{
  "d_model": 256,
  "d_shared_expert": 0,
  "activation": "swiglu",
  "moe_layers": [1, 3, 5, 7, 9, 11, 13, 15],
  "routed_scale": 1.0,
  "lr_router": 0.00237,
  "vocab_size": 4096,
  "norm": "rmsnorm",
  "tie_embeddings": false,
  "beta1": 0.9,
  "beta2": 0.99,
  "batch_tokens": 65536,
  "train_tokens": 584400000,
  "steps": 8918
}
Below are experts of layer 11 (counted from 0) of a mixture-of-experts language model. Rows are named router (the router's row for the expert), gate (a neuron's input weights, with its number), up (a neuron's input weights, with its number) and show model dimensions 0-127. Each number is 128 + 32 x the weight over its row's rms, rounded and kept within 0 to 255. Numbers have three digits each.
After each expert's rows: "gets" lists some tokens that make up at least twice as much of what it gets as of all text. This comes from a sample of Wikipedia text that the model never trained on. Tokens count by the router's weight.

# expert 3
router:082112113080167157126161096122091109127146100099126159069141110128087182099126097149135121090071181122120129104137064152099132056157105157136093163183146128108148140104143098117109118163086099114154036145060118158150089091152122148129114132183136110141102139146111195158092121151150170103162146087091112109154149106135134151128106137108114116158139117191129114101117116176088081125113
gate2:089071178137191133105164163102131139145160142123146089086128154171150140073088111192163170124128145118113163087107136093132178113114129159100122168125119120134156170104119206108126115063072122148136172171117128191154111155120174122195117103075163105104135161159113133160108158072123173142097127166081143097159104101149117182154115094109127120113142205150120170113158170137066073168081
up2:127158128200079144138137134133100161155142135098125156127141134107092123120067167067101115118158138136121119124148093061118209154146164075109130122096126135133124162156137153106206092069106146168127177127150106127152137123137112041094148197074132129131082163126157121123124106122151148121187149138071134162144110096163098194123163114125167170087084053150154162152140133098078102119129
gate3:114152171088135112090061102115160148168119133150120123182085100162063159071130142091124153165111162092110074103154142160094132088201137140098125116077149124160141100140095123159124151101124084149133151182115165141109117146134122196120090182168086158140145046094092156115074134175122119190107082129112112165085132096112144151190111137139120158150115111065135149115120093110210106143139
up3:100180100103170141173165112129148080086140102131107166117138197182087190130076128084142113113087165139154123183129161128114076134117136145139101119148076128132132158124142119119122120087159106134084106135126105165109140147092101106174110173144100138115091165147083114125153123130178082165218150108181126109085141109122119156152061024074104107085125201091176073116112099128108092142129
gate4:139135132157109222156114100135138120143137146120132139119137101145111136114148120113120137068135111135186109119113134132146081055104158114179154148114172162168114169139113089138142181107138167111185142236178106159126099116125189208194130154103157148134097139121112122151118130138179136149092135087132145075162084138147145148090134139144126142137138137193178138123147094127139080112158
up4:169181038068112087194126215129205136145091100141111130167133124116169154068132142110106155102126149142114154189091134127129200141110067172186126167151113119113159161105125140092122088089135133094133142145082104139211133100156199120087170100113136163108125135161106181126063121096103149121108133111126132120138172124154106203148125090106139136095133171151166073202150104148158088094141
gate5:144157168078113141083185098179109072087081143057102115071103099109122117154167178152135112123072081121121160199099153132121175134122090109150140107141151138169136100105183101135142128096172081125118138168187112197131106137119112166168158116144096029128136115135112167155164133106153102149077104135087170146135199121138134113101159107143085203136065138129140178102123145140118103106107
up5:088112141020140103165133195123152152124089174144103126129201096165103168159070146129153140057111164117093148142169132092154158100125104119102108158110175188181054113226164075145139189127113141115166080153123059128083122120167139118119191204114099159082145132123123106130175119132126096141181123107133141118115159146110141178141158141108113141142131127164150111128123073114195118196151
gate6:082115158099140168139139117101129122094098129131182137106139126234144152077210090206059154140145112163126133126155067131128146127108182097134128159163176115162163145154090089056146177110156127117130145130155150113179057139119169155075140119122193125132152144175114146185124072155137113143131108170144095084167152151165093082190135054163112084084177135197118124083145084122118084150099
up6:069113078146153133141122121123121079139155111178144155175112123132079129097101072135082163103095124117122131129119167218096120085172157132101161074158108117077112126125059166075166107131123097128111110114162210174159114185150157158166173122131117106157151130110126158103183071134140099152120116151189110089089154122091143147136145083094141141064124143113157102168163134145146115122094
gate7:140099176144158183101143114121147105129093169140141127110138147173059110122147101189105072136101134106156127138122110137059133132175133185125135129084158074132153181119127151077078165123114128088121164178122100140125091089108143147134094163108114127158187144107132157122146140144147128102139155101145119076204106130149081116151143150059148060039117114077131171115149128129171117141104
up7:164166145118027102109139089176146125122144165082098086109149144096119132117143092156140097182159108158142074197109129088151076161155108109149152103093136142157092126127184164118095133077124127167163103083167090088129207119110118130091125095131107113117141087175170169138161130085152073159121078104097137148064065090159101136123130136078121145120136150209195141154104089191124180115185
gate8:168147144124105159125117153193128149133123112103111111068138094122078150144168114141123153116137126115169121156135117187088137098101106165151110093131183110138180197118175135017126114117122084091123120167123148179129127091104092109127161076069087106142148095095158106122107131088074136161070142105173185191131116171138167105108120092136137108135160112091142172145149072092139166143209
up8:148125092148158111176156129118101140109106079132107134128100085126117052119090119138118175137145172117110123146088074136116153148122082145147182081056108145114108162085126153143127151206146201125166119150170140116140115108078124134110155121076119081072156140172156113147158160157122178122147098051118143172130078228140120194205158101156156088051098101108142176153112108192106185102039
gate9:144123133128112143119177131119127121112129068097113176074162122155115137093123154182126048147122112077141129141113145160134148147123138141099126121148108091185170079174143117086149139117125101115150123130178157100194065168123149122137075120111095056156132133169118130119191127075107077135094089132131144076147126052121138097188192125176107141158094128109155096097146095188079159125108
up9:089116141107071075146170133167141090177169129144111146084110147141096124091148169133085127155064141102172102115125142138132167105110079090121100075158100105163112114176108124151121145141132153149131135061178146136168081089091098143184118123150068178158093108150062113143129105167119082172183145103119095140110130138132115147168143188104120102141068138151125136140065115160189066173192
gets: " the", " was", "s", " is", ")", "o"

# expert 1
router:164119177127148168113101132117092093138112106153157144105168057150128157090186080121122104109086112134121117129145152100163177057159131146131117151134132122108130131138132123126150083060109075067167163172118157146093105110129183095106155071146091107115104100166088132208171135110140125149100172168060152184131144111133117157164179154107110130114082078148083117113123116113108121170142
gate2:099119156119106185124128171136144151145142095110122150112082134125123179129116071121106080113093119161094163135149117183128159157137087096178086131097132115134133136154134117147121172140143177145167145105123130154128118125130129160152118132068050113126149188182174182188055086139159215154128143120100125108097151116094112154150194126150137141118078089111108122126165098181082079147090
up2:124130174119127142108162165095120132145101154124139157100140143066147059183152086132153165111192135139132068059170159120125086178145169137116125113152103124095119144126117167107139092052140093201116160114164134144140050144173083106182178083141115103142154166065130118106133084151163176107137135055123127119145166162137126114119126173126078161126153173100131098141140127090145128118108
gate3:128128116137086149070131117101105087150100136144126107144106034154111174124098120134137131182147110167144149100133069103086071061160133164094161146106139135149102141143134144098088102138118160147154112096130169111150126150064129101176094125114109155109110167162085159130154122119206124196164087089135105168114118109144130063163139162094104209157098165165175191156055106128165175132112
up3:126145145128080121144107164113142123100158107106175120116079122157114168117202131118143129106100149078163129142144157169154144103114129073131146151145148148120141100150207187172080143189110079102125108094170094114109123177089168150093190103140131097133158140110163170158106135125068135173145135140102146083127132152081151115118111161133101107094146149135149159195102148112071135074106
gate4:108176195141111115126139070170115142150077127088122122119138115176144115191192129189151140124102082116186113078118185116127070149163127098144156133141127133129081106164126098090128104136085086208175120114119155185078121146089180183181144162146183141148167138165178109136059080073122118152146099106122163161177117141147139161137129076153138153181133130146115114176155127169143139103140
up4:101137128116125155074071154165165145070100089096116171151069119095108192110193151109104085067163121167046135091102046135114093207135121139129121166117113087070158160080129117134135138130155162073111188103157091110122082133184091135144095172159149116135118152121141116151107133066087107090116146157118100125120138140179114128107125104095126127122105098094134149137165141114085150140107
gate5:106163145095100167190087151100126145166112100114104137132109138117095151131122139151150214092124080152123099136122114074094102070177117135113162110158093126148186134164137154171104124115127072113113141162134129152152179152125181143132090124126073065138166093185082117154113088107150114043099170087168148132183172154155146173149156156092159193097130123139133084127126142117151115147068
up5:167120087154122147055171131093143090076093160109114136107090112149142094138147086166142152159185145114119126180107132168122143150155111146158098110061132144092166186135118060102084102140069173110108059153106072098228119115148145085124142122127097112127111122089104101164157113141084074165130145139136118072117131142117138200143186131093120077088151099043117122115153152108165074140177
gate6:155123138065130127167202158151159105103155094124114210096119091089094104156117111135097064079081150137078130082062131165106129126155156180176096162131153117150184185130118098129077117136138106146126129147180207132167143083136145113209093131150100103104120092115074123132076106120157131186073133052097078143106120132106153132104127088132135110092124119127083140119144121184180127167109
up6:144061091151188078127108133092155141115122141161126156086130202164131166071134098167159168081128083100142135098146135136160121115058118141116109162091147116140147135141088090104142181148127072094105133129131130119097099138119111147160103135099122179117167155170071086141076130130160080134116202132131136134106133098159092087119145177141151154118133169083121112138142068132135094190120
gate7:129177154129165160142044177161067077133116159070136137159129149146175139101130094143164122123128163183107132110160128130137116158177196159131125093125149137141151133104155101121134141116153113106118149128133145095086155122130091183112142105109144122178116153136155169152102182096179100139156135113145236243087107095107148104145164108149117179179150201089180094161101108129110146141163
up7:224144156099124161152095131177093116120113148130142152116175115144142087130127035070169081116129155140092155076150087152085142127146137104110138111137160133165098170154150080088122134148121122097124155140067116086089156148184140147134114127165103143150117141139137173132099148146149090118193132061168165220079112135164107152151139116128140128090138165157134111167109168126111118147137
gate8:100117190157097151088174152158079112151152115183163133120134101186120122080099114137123171155147074140117157087115137100113100151114163162138170110112146128166175171135112103131162096125036107122178162100153129203136109151130117112130132118148108096157119101087132177161145140144120129140131130175168075157085068111168168104115160143174139133078151085128070164086132084117090115126162
up8:128088123109117154164122172132125121150090146147075231101102150108160058160125133045168072141163168065151158155115073104144106139114110171122109060090082139157168118141129158157098170180143211142139176075127055136158128181124115060101121083106090094130099139108141151128173089139181112169077133162124130140112119153124131103083131094148097173119101110189127111076129122134109105106134
gate9:134158117113188131131118136188159120121161141122125118092078084172164127163113126191184123087135141183129182174140148130146134146120096187080117144087159188104175161171136137100106083087173118146177132112109147171210158172114115142215120078167112077104182133173147172174161107118186140160118146136140117146074166140176118118089142121151144099116132111151158133128217110114132112118149
up9:136111174135135152032150200139161098094077089182134179171124132117105091113150096142120105128134136141081110129102155165171160117141045173126153135130164138135165123132130126116152153104173171120129109134114155135118197119050161174117129120085049208141114127136173143065180157157106089139126103137122140197118200141082099128097107110129192104140085141110159114104191162156133181086061
gets: ",", " in", " of", " the", " by", " to"

# expert 5
router:135104143134160188110160152120124097118156178122119118086176095122128149095177115094157071092122208129099137101159164133104133097121132146112109153160188184145143146153160161109103082076168068128124152130058168128140123100094130141143121124172099117118141052130124146154143120107109143094131197124153168166132093122139107149145172162103111119110079111103072097123130078179134116156105
gate2:182144119146139139077155174163135065151141137155140127103094157116088118048091170146176079106142165201191130077110089142160159143111147071099158086123125149105104141113145101108109164094053105167102085157111114019148132223090137149168162101127086166116160150146103203143119126172113187108111141122136143139119107100097101125161107086140149117176123138090113125133121145078116103181193
up2:120086085090139176189158084147107103094143081149079138103109103177207185152166173092130187148080103119153110144166201115124171135122105135149142179076108119123152152114076181121104065119127139072164185047091145114143143096121139188078185131105133129108113135068141108139134125168147160111167120100167102131101091122152087103129100171144109114147121177108155139101110093108117092102088
gate3:060109150126125142146150129137169111055195150099140135162138085088116143106104090142201164056120147173051170128148127171090089036198139126086099112164120165125117127121179140152135122083163128163115188134069151131087167167099087188137111091168091118118117092118191143117143162113135120117098130120125114140088127085145112167094094126135171120135171151117106144120173134178021100161208
up3:122067172183130087128108175093120160132068093138146108138122098145162137207064120122097108168133136128153116119071162132152115102146175127139102108143076106151095087107128065160130146132141126129114100165138109113132113145132190134183118134138126157096197098131100187217095070193145170171183093077167136065120120136140090170160119088191136158145124121099120116113107154129173108117123
gate4:176138151123169105097109121141095103134143208112084061066149134107165183095110046119103114137136170177158108163111099161145151108126114093091129173080159158086142124151134087132186158139052189162144076156154115117142136102150174120150114157149105139166127079114121114169088106092111135082146183111113205110116142143132155186113133133174127102150102155177159124102145140100089092147124
up4:162178127166142110184123090178092146169172149124113075118118150142129129145095109116144078105133113136157066140226122103146163157155153088156117124161135106219148144195090134157059147148156201143074039099069132105155149131122139139155178077157124124112130098160156096117157152139112072161105096087097123145183153145096130144151157167222111112097151099158078190115062086114112114121120
gate5:114101149131170213120131154184143121111110140137103116112130167176114159151112120149153160070155158107187174130190115080168139113111162136079118154109097138137124102134122151131161067098189107113155148085113162167102072089149129102139142073140040176071161160080133140087059184119123099139120143083143177199150146129109094143127135119129152130177055111132113141098169157110162172111115
up5:166101122102171083047167089061114159172114169143077134087129121150105158168175123191160111127114114134128117132119118156121159117129135115103149209113137075132096121152157082090151117087134165075105137148123126141110144062135205134170105090118119140085119181141120140098056146103078145088141145153088174070080126097148096136121135160172138125068102115243085130064147108171119161122124
gate6:076120111073143148120134130125096111094153108125155117136127064176174119123166112109080091119088088117092153125082074118067160130119148131113065109153088093168159156139157161102137144156161172123125084126146169099127103119162056089159127175136171151143120157093164128128175077114136099225140102113123156122096127173091115131135161184169093115090141104210107146072100122089107163089149
up6:139080093111173140126135140066123121059170139107164128155103075171147147151193068131105178126082048100124133073094165113133125158131143144144103130116163128132161200165161125102140185104107047132126153145076133103116083161158085077117103140111170172118143207121199136128151128188105075156120167121079057122094063134178167141132064174163114143100142141171124120124127101097111096108124
gate7:109162132070161091161137126174104127073176125128120103108138154111093190071170107073160122159132087136131160142157127146141162082122109134128175087118146161156132100102090112099122089096087041123127072123141111151208179122140147222097098119143103134157137152121127080129109099137160109116109087053064205204098104119115083152077145108065130127112056092127103122129101131174105167168096
up7:179074133118165109139181058104089103114151127115102166131158187133161112138120147130132174151072149151117080112092138105137101091151128159117162121160127075151137190169184121120148145107097143150113159157136136124137117128096123115164168107172073125065126092167089101147143154108166115109146126054117130146095126099163148113094067079115117073153095171167122158166096133128132078170084
gate8:112077131108123116118164106151108163105164133118148151152149147137102148021121163061120080156094149163109111100174123150120152081132120105189120130141145120102145177176126105139175146116117124134114143144132150143123188118174141075195053135136146131181100109153111086098112166130116146132128172100195210118103161094135121102169153099079118127126070104103103137121122153118120139118154
up8:114100123129135132137165089105160185080162099179075155177120150145099114110124198096130117146124140114119187134105079154093087144198126082165110121157072163118133205133145185155099137139102113133122123098100085152151118142090145092182079166181114114132131173172102096106145148164123158171160088088165101096166115128177117103099150042110140081101114080139116158178083123121105093099063
gate9:075124110099100130142106125098152174149180147198135104133145131153111094113123128163141115136138124111167135115058120175104067111122212181070098145150156122186134151153143142092159123100129128178143130148141159048116149088151111181175132103173131154096111119119137120124182101069206095115143116110131242145117089130189120171122138146152119093114151121135131099008088150170135147103115
up9:151159079091175139099170102061132143141166140115176136104139141157081131087102127203150121083118153144161069098107171113163150108128160167136152108196126085136204108150134140111159075114138096180104106135110161136075124077115090176111126142103147150146133156090067086143183164114088057139116131089081115100101096112159186154116161120136076123163134046145127164098119183143101137185136
gets: " |", ".", " and", "-", ":", "|"

# expert 2
router:138091088103149116172098162129110101092159129109101123122141094154106156164177134149140125108089155078116161091114174160079143162168129133116062148160169121087173092124131151069138114127165101089136157145196140118127108130126132143118167129089147037113134080109136183150107132152172094161142181127096170180151115114169155154165152146095074160046133071129086125143161119119109103162143
gate2:163181158137121155127118129147156099093155101137168108108154094163184160115136097190182075127154076153087093085146147144095112121158129161090131185146178131073155104110141177108105175128107093184132141168134155136139153084116104115172165153125075129151169116101106106142057158135117150182184152105116101192165149068209140139115137132153110048146099112097161110117133166145066148119150
up2:164111166120158068121143115044094108124114149131098136081112182140113113166134139143098119138156144130123167127114199144145072127133099135152105085113107101185115078122184165097128086137121158112163133123072156129134117177196099181124144082155127120135156152122126121112129163054130073084131150064121154094141124123120122147158115132126077156122140227138102090089188135108128120130132
gate3:132172133119125141152115131129106133117184157078210122111180079108156166096120125142131098071116082165154110071131123133119149070113088095123117138143186146181105077109118118070110102134069156150162130137144129081157113110071132119123073163100176090149075158147184138219140113046136148182153150147123115100140175154168160106138164118145103117164153113117115139097152108096118134194064
up3:137209166118105099154089127070108170137134170099128152123165175176140161165136103180085117100160158126167137098088142155169148102143157180216129109161136093193118112125131168153158074141124086123124107187120095141073150171092182139082143107144117110131110136145179135148125178105125069154134122108077090145137140166119056117162121091152115126125102144135150149165103199133116097129081
gate4:088141158123123165125167130104144137097147087131140125179096099133156200119136129126188107099120102145138148134178181162135157105146107135117102161081120125104140185082137095093135146154186148152060108129139129112117150162106126112106163126133140155148103132077090135129111159121113235199186154166089102147092145138170142083152173180149112107079160197068147120115184163126124141114075
up4:109076163134132137162087131152110112116117140068135166138127136157163147160116093205117150166127083104097176140104131129116145165103148081120133103091124188118132123100121134098105151141048134053158149101111102170158118099132155078129117114152048103202096094107148168162136079121126160121124137105189134141120165104075150070108129151176125127100110138125048173127141125121165127117139
gate5:087124101103152122108163175136090087067171146092101162143112121180107198105142118162173164102122165064185159069105082188154104184146135111111100165085142061132096142067134073113103101113078149073164137159113178129149130108130081139094168130170112125107073117077179146148134148105129107156151147138085145168140184220092143129070107172061124098124136117102109140103140120121158166161040
up5:097052139166129114104124144078125087094135148000097106099137120172099093106147110130119158144128127147130131107155109111134125128169087065177115152116131113156144107127071062168113098171137150077157147135122145105191092184114166108058131062124124141131104129139108175151127108137187131149072113129084141103115132081106116087098141128135158133121146133122060172105143136082099089156132
gate6:113147180085104134150070169143110120138119128128177159110131070101145110141140144128183100158116134134135156080134121128121122136122157154130041154183194157146159133093083050077122124151090158150144147152101181113157172108136112175105153125117102165109138133166137140187144165097132157154163173218033157140141129104144068142110111133105082146130138158144114144130127091082114133199133
up6:058144183078156174125164163134124119105146170096168098123201113104146114152212094126160174104122077113181070040170183114152124115149159126102140055166136147160164074130175169094154064123149115057171120105132110125083121155133153145141170153107128175116069134098056154144097076071064128150078139170096122099120159135146151154110095155157167172107109050118126080154121123155111131141099
gate7:090068125124158119173054161177142158170141201127139128098115100175121049123098093127113131170101115119149158069102120151121126158117090119132146117126188134157146121124142101083090142109141164161105093146121155122137112107101165128102130100145109082149127148136138154161085139104157095114152197204084093097155114155130074137186239109143104113125124144133113162157136151142135154158118
up7:101141199194121081143110112093096163145187127106126128204153094147101195171098128171164124043070109152074152092117172122092103075114126146125111188168175167115139191176112132084132135191193126153080127092115133092157159139132156142176057139102134126163089169092091178186104187117076141121104135122019118144155179121161157096153091159189095134100151104124139144112124102092169122122120
gate8:096161071113108130110131150193110147150142152072120129086173167186153156120119110154047134138069108103139140142147126111145141151122082191138130145122112136175112127129077146168158174187107126117090190071122160117118088092112178158119130107164110124144194167107105107125097151074157190098163158195080110175159126182206109132160139186113172141143072128202152110155139092165152189148140
up8:120103094115126183146160115149097141128161140144117131167154115133200126143128131081114095102170159178187076102123178159134147174209117132154180122173151158099159190122144117139115130137128137131115069142133135137129023114134132084184112182109167091180167125049080173118138184092148163190120138134136103062136126132113105085179091143162130081111139142149131136124085111147163125177103
gate9:104175156103096123116071054133103149142120108075128135063169149206147184091080165117134113125151141168116111157099179135105070093101130156154137135145189148124124155160162183148104161124117105128109168107164093152192086132092150086153098116102137085198118151102127138110141141108191090129152138065154135186149106105110162110157163169085099163139117151134145131120215171102106121146150
up9:141134136128049103106165159161123120131120131156114113160111152158158062138120081170110134168126109086135132086132097105188126213118173084126145173073142197126127155111098103093135112111098139113173184139099138170087211153065144182150138135130131065127069127100121073139128139138096171132120081114135096124143079134098130102097156121113160165111083139110061143110082087088137088124123
gets: ".", ",", " to", "|", " as", "–"

# expert 7
router:115131132093169138077114144118092113089158163093122135085080075161134160094102098123177100122119149126143125106203146122085195126145120147153137148124146095123118163142148143088093089115152138115124131158139164122173154144119140125139130130157092097179100104155081171178088119061163099118079149133160145121154160099139135196108180159110147167165081118231083104109138172093118134180060
gate2:042131134110117134083118127110070126170115165113177129127155211171074150126103082060172075158181153094156141102149127100111124183151187137087119127138137148135152111189159096125087155115145098143170150142122211119089116144143153191100122113095072106096143089126141118116129144159090145147158141174137153124148112065121138163082152136101120168165112130183096126111147086129106121175152
up2:125127100061161122198109104098168113043125104176164120124141100111163161117127091051161196146134132135127097156134167100140175159126114058119094096150137114150169090122122134077134104136140138144136158167157116171150105126082108136107134131072170143084099131097221111175140136162164110136117131182193118102092177134081114144146116121129131186101060141139157099112083182047101130162127
gate3:165188161108143166154181175165152076130121102123136071093129113137083131145123144154115167148081132055076114081144178090114165188177159101117120200092174158123122156180118139106062159117160149115135134160117197110111168083115177126102140092169078138123171109155127152168155154088107173152131090098116141189131173098213147159126131126104129139132133131074157113123117134119156082151129
up3:141142152143151147130149093124143137108128053160143128191085171114147144101126156133188153145080105097159142105153120133123132098110073103172089086165183107156119159088117162092118116118109146131106110050104103189133107094150155183144074151121064129172111109097146137171140156189152137132144165132185095158117121092146112145169171159091093134128143151125170114172154144077094096174097
gate4:180122119092093122141238133098127136156139064127115154154142087171154124155148153086132103130088079128131098104173092149096138109153138090159135133114159074137123204138138112133080143141106134161164122164170139115118125079138126080131072156181126105145102152130103119152120120123136097121123132092160124133202138135158092162097171174114114151171076108115156119153150091143109081153185
up4:051105128135177116174081132117132090125123156173072116066103137103096173098112125124162151079081090154166117109123062146140172089128159168182078171088054051090096125151055140199076128127082093061114131103113143111119146164138160128092163160127200207149156102138131153146090108129102089095127172108133130150130138077152155148108109137115142139153118075076195141146121125131155088152087
gate5:104160109103157152131136158135130147089122148126153146082133151177151133049140121104119116115106125110077136091150153122150123145161132162119117118194157151176164138111193117049143111112121123094110136186070186092135085139160104071170109178131126109183058118143091090125115108083167084124152193042191163099158108166121106076160165117108116110178101111121102164129101152125087128150065
up5:103211097126176131169176113127157073107154123100135120138139178070113082162162143103114144121111047063157079135059137102133154121145105131135153105144150120170156141051151120105108126126101166094093039070114149072136076131115153118188131139117096094137099126095053141176167139110162115112133142127142095096161146141077115207141145127149123171133183121123083095128119071108188095122151
gate6:124132096172167135174141153105080159136124135080076172123120126086142160150154073097130085113176102107146129103099125179088132105180156148099161172124123118085125169139119110139097117128103146056191106144134118099152185084111151111116109167129111126197112141161056191162134122098126108165078182119128146074218099181135162079118129151107135140067200129134179137100217133171037122162119
up6:096163113131166119125115135196155064067082152176154117103112134093092077105154120131119081128153082124125123175153187169091075078128106123147161108107118147124124195094043120216095125103088133159121150110156125127117126184137170155164146113145190165072141128179103130095151131130125073124144146122177088152167108126122155162071098136138128136163063073117163123170065075123147058155054
gate7:081135144121086105090118140150080141102114110123109177075124114073120137088135124100176156115112112110154157110033151152155116105146190096110179098140084116126149145101129131149155087067106112120185126132094130056187113118137104108126105152150152067123059136109132105123161100107153065079090157180108113117156133147140128146103104095116135182155161114152118136145049106126071136126142
up7:144132140180142131136066114169158112153128070172137166158124128121158064080103183139117197077111098110116089057065151160116119093146114131076170111134143120125156109118146192146076130129180088125149115214085187160181119134141113168174149094183150095175116118143147099129104136163166122125097115128161176096104129136109155134136100107065146122148099120159156164156106144143158178117124
gate8:116152181139133189142118177099121151122121083149120094102136113130201171187147024129147132096108125114178150078124207157135126159127177112143142154151167162167069142048163146074119126087101151092135155174111116131174142148091134143149125178068137110150165153114082133219143128104118059099144125161093128126125183139114126107157059151119150072158116116154116053128147128093119125157170
up8:096118157135136170108190109120140131187115128172163086131113130161129134052121189150155133171172065160098162149199116186111089055111145187132114151119135137133141138064139168126126097066101094137133179173115180128163135151153103189118120068141212129100126092151128088122038143070162138116089117135132120105117159156155147118082134101104174109123139148159159135159143099137134120115201
gate9:119154073156103138132094245178090155143171159166104166107121102120129137159200144088076124105135131176167109147111139088061152126156161166097162114132143141115131104110100111122066128189131138140180087111106158170165059150130138191099130091078092095060129079172110144131077110140114129090156173166107126123165088144139076137117143130102175158124096149126163164154111088135123131116097
up9:144146136094124143168116061112138170122126074149112148168127092139090168167176133090120192083173174202136146141110133089118153113135148145161093077126137130119129119121118187211082127132160140142142124156131127195144124163091094166058146097084128126091097047154125087106144126111168083157099093064112162210165100113171093223109143154092180202083125124148116138157115120162130137217140
gets: "1", " ", "2", "ing", "l", "at"

# expert 4
router:070141142110175138106102132155108093180156123101130135105173072167138182127126092164161127105102206117151101089173091112066138108159156215096115100136090183158129146145112125084113116140125139087164122156181148092165087103081164149178115137141136192115128142173077118161084123111119120126110134143088153127137150119141128108122148124141082187137152137167124095099160155114116066148084
gate2:169161101092152107119127160141114140189192077113110093111094071155093174096107147158164097158136149155122117148081148133158212163090129145081105115138135180061143174203148102130106120152088130137083124116116168146088103130169168144146175076088146118138106157146089164131102082118099165097129125094088162140131097112158171118130111095102161069095057095106091110117174110121088098145133
up2:109194148129145139098172126089136135152096139101172200108124127080133165156144084138101146139116180114075117128142111107109168108132149174135104184107142174169129114120102177116127157113083130138073169158131117106149095142091155130126069136110118131093166101114121119168178136141145143173121126077130105159195134073165066142121120136103091095176108137101103125212178135121105107169175
gate3:103133202118145117170127096156102151165091130131135142077057140149150131143164105183147177108093062096111151082108112074198095091160136119147165120154153141142126088078099094103123155140102140160122112119146157146106141208117119074134126162185142144157159149154088145119093116093101110161167075184132166124120141097128172086142122138113120124134068154135084106148128101122110119158092
up3:125112120152142108080155108109161179167126104133110113149150131172163159086141182162101141153123154125151126087094104168109132095134090108126111131140172108136080092078167188132167138118107131138068163072125151157142147140095171088087075151097143113107127134141105092128166117130209170114154101158125099118137084097093139117148118150141113086113114141152183118092095144102184143105161
gate4:134102148094109199131111151134111093191108128105097087065122088183097195149125121119166155119156093141171108124139129114128123100096133130119081092124157180110113114127135116113092101117160103196139127135085152104080165132129125186110127164083162135126138127197122140195054108164120144170149184151126093155143141140147142141135111129162192048117120127097158150183152115169125142099172
up4:137128093148120146133130217155162105170148195127080107138135148159156112116088166076122120113156129144172142086096100124106109213113157113133135143103119134137120129112119112173158148088128178163140098140125183165099082115099118167112110130089099090156192108087091101173119176136140110105201118124141197067171170147169051133132132150104095096136117141126084087112180108061106106171096
gate5:096188167121186168163118175091167143141108119108157134114154084131093083152149100117105098132120141139103114171098167130125174114178136111136108078097161127186169136157126082070158145111169103137179113125131118105092093146120141132172061109147148151179091138165150119143104168084151083126163134172112160133154154141160122121136160138109092073123104113123115131138177145187141092077128
up5:177154161149116159098117160120113142084074126059139191113154150139119086119098143109118089149119129136136146065146116122110108119137173160157124162118081089125095119125132101085111117148107078083157160129125208125161117109116125117162132086174078124166155119093134133050137108117156159113127212119102114122151164126105088106092097161140046132073130186136094168143151085161139130121101
gate6:079078105140145160109109143164138101109153129147170168137119097177128086097142103131145117092113173122142137118147093152155182116128070132138156065179114129109112168135131121159140160123098123119134096109143132144091125133109166124142152156131091147124149106134108135169123125082089183168173137092102079100085183160119083134096092162138184154173176078087136111098119117090119133175149
up6:097088116141152135142110110073150162095127129144131109102175107146108100140100144090189181142124142115138103165129061119143108072108135159161120126117143129147126083121105174097097126093123124187183130106084057161137155125123102102137161136141077168102193128150097059073122138151152062105110203134161124171117099138144076152150104106131129129120140148180179092126113140146157133135048
gate7:116101105132115171152136171216117118151154119127118153137152052154162117075143118107088102066151187075115148119095161168107163127138146159128126096169152137083115134094159115180160174192185128146146141141171070118066099074111121147128157117110117109144155103164133124153190143130106089110126132075119188114134158160173086165135069127083145072170077103081146130083128146186154148143134
up7:121111135168142116110160132162114136102155094078149179093136090170054201086127138090106064132111169113131116174107100122093119137198186135156116155154126128166160041134141121169139125163193155153144131171080084143166114081069115127143133168093161161140114077196094125141203141166113162126126149149142175136148105212143118174142122081164151129166127145160130081121165122124132153062151
gate8:111135124123103155123115199116129071091199098068115130112172070146084120100089091074169140083115115104083102115131131152089140128126153123133147072108178138062150132114146099018174036127120044090134147169120142175113124144144130165114094099170129116137088152152129171133078125136138159133154161143120151211138152115142153132076106092142083119148075135074158121102122147107082079121197
up8:098138064166087053158142233153142151131118094108090133134110104091134170092090166083141151121090175123172145181059152172095105161111163128135158102126171145091091150142098094078144133157146123152104150126137142134145146076156075121081194134183153125196113177156165100190110121106163157133058127156126129144128098097118129127162163144146109076116128107153104093110142179063150095147130
gate9:069095136117167121138150206123156166173150069135093166107141103096121134172192105122113131099117073143137110097121080099053135106108098148122125143154113132102134113110137219145108099124101149129112160138071157116178123086154151069114173156094082067135116089137138107197113123121158118103179125099152178122127105141192172170193140152178145111115110138088121132118082136135157138166132
up9:093161084096120166121151124129115159091177115121101083143106081053095161122169192123114169161169155166094075099150129141151132109143132141102184166134160173147157130134112160069145123073175120138107148144157131130140126111092072107100057107139136099111092113125143121082162098125129115153139154169179208132080165131128121161126092130173091101171112104114137108073129117120122111117192
gets: "0", "1", "2", "9", "3", "4"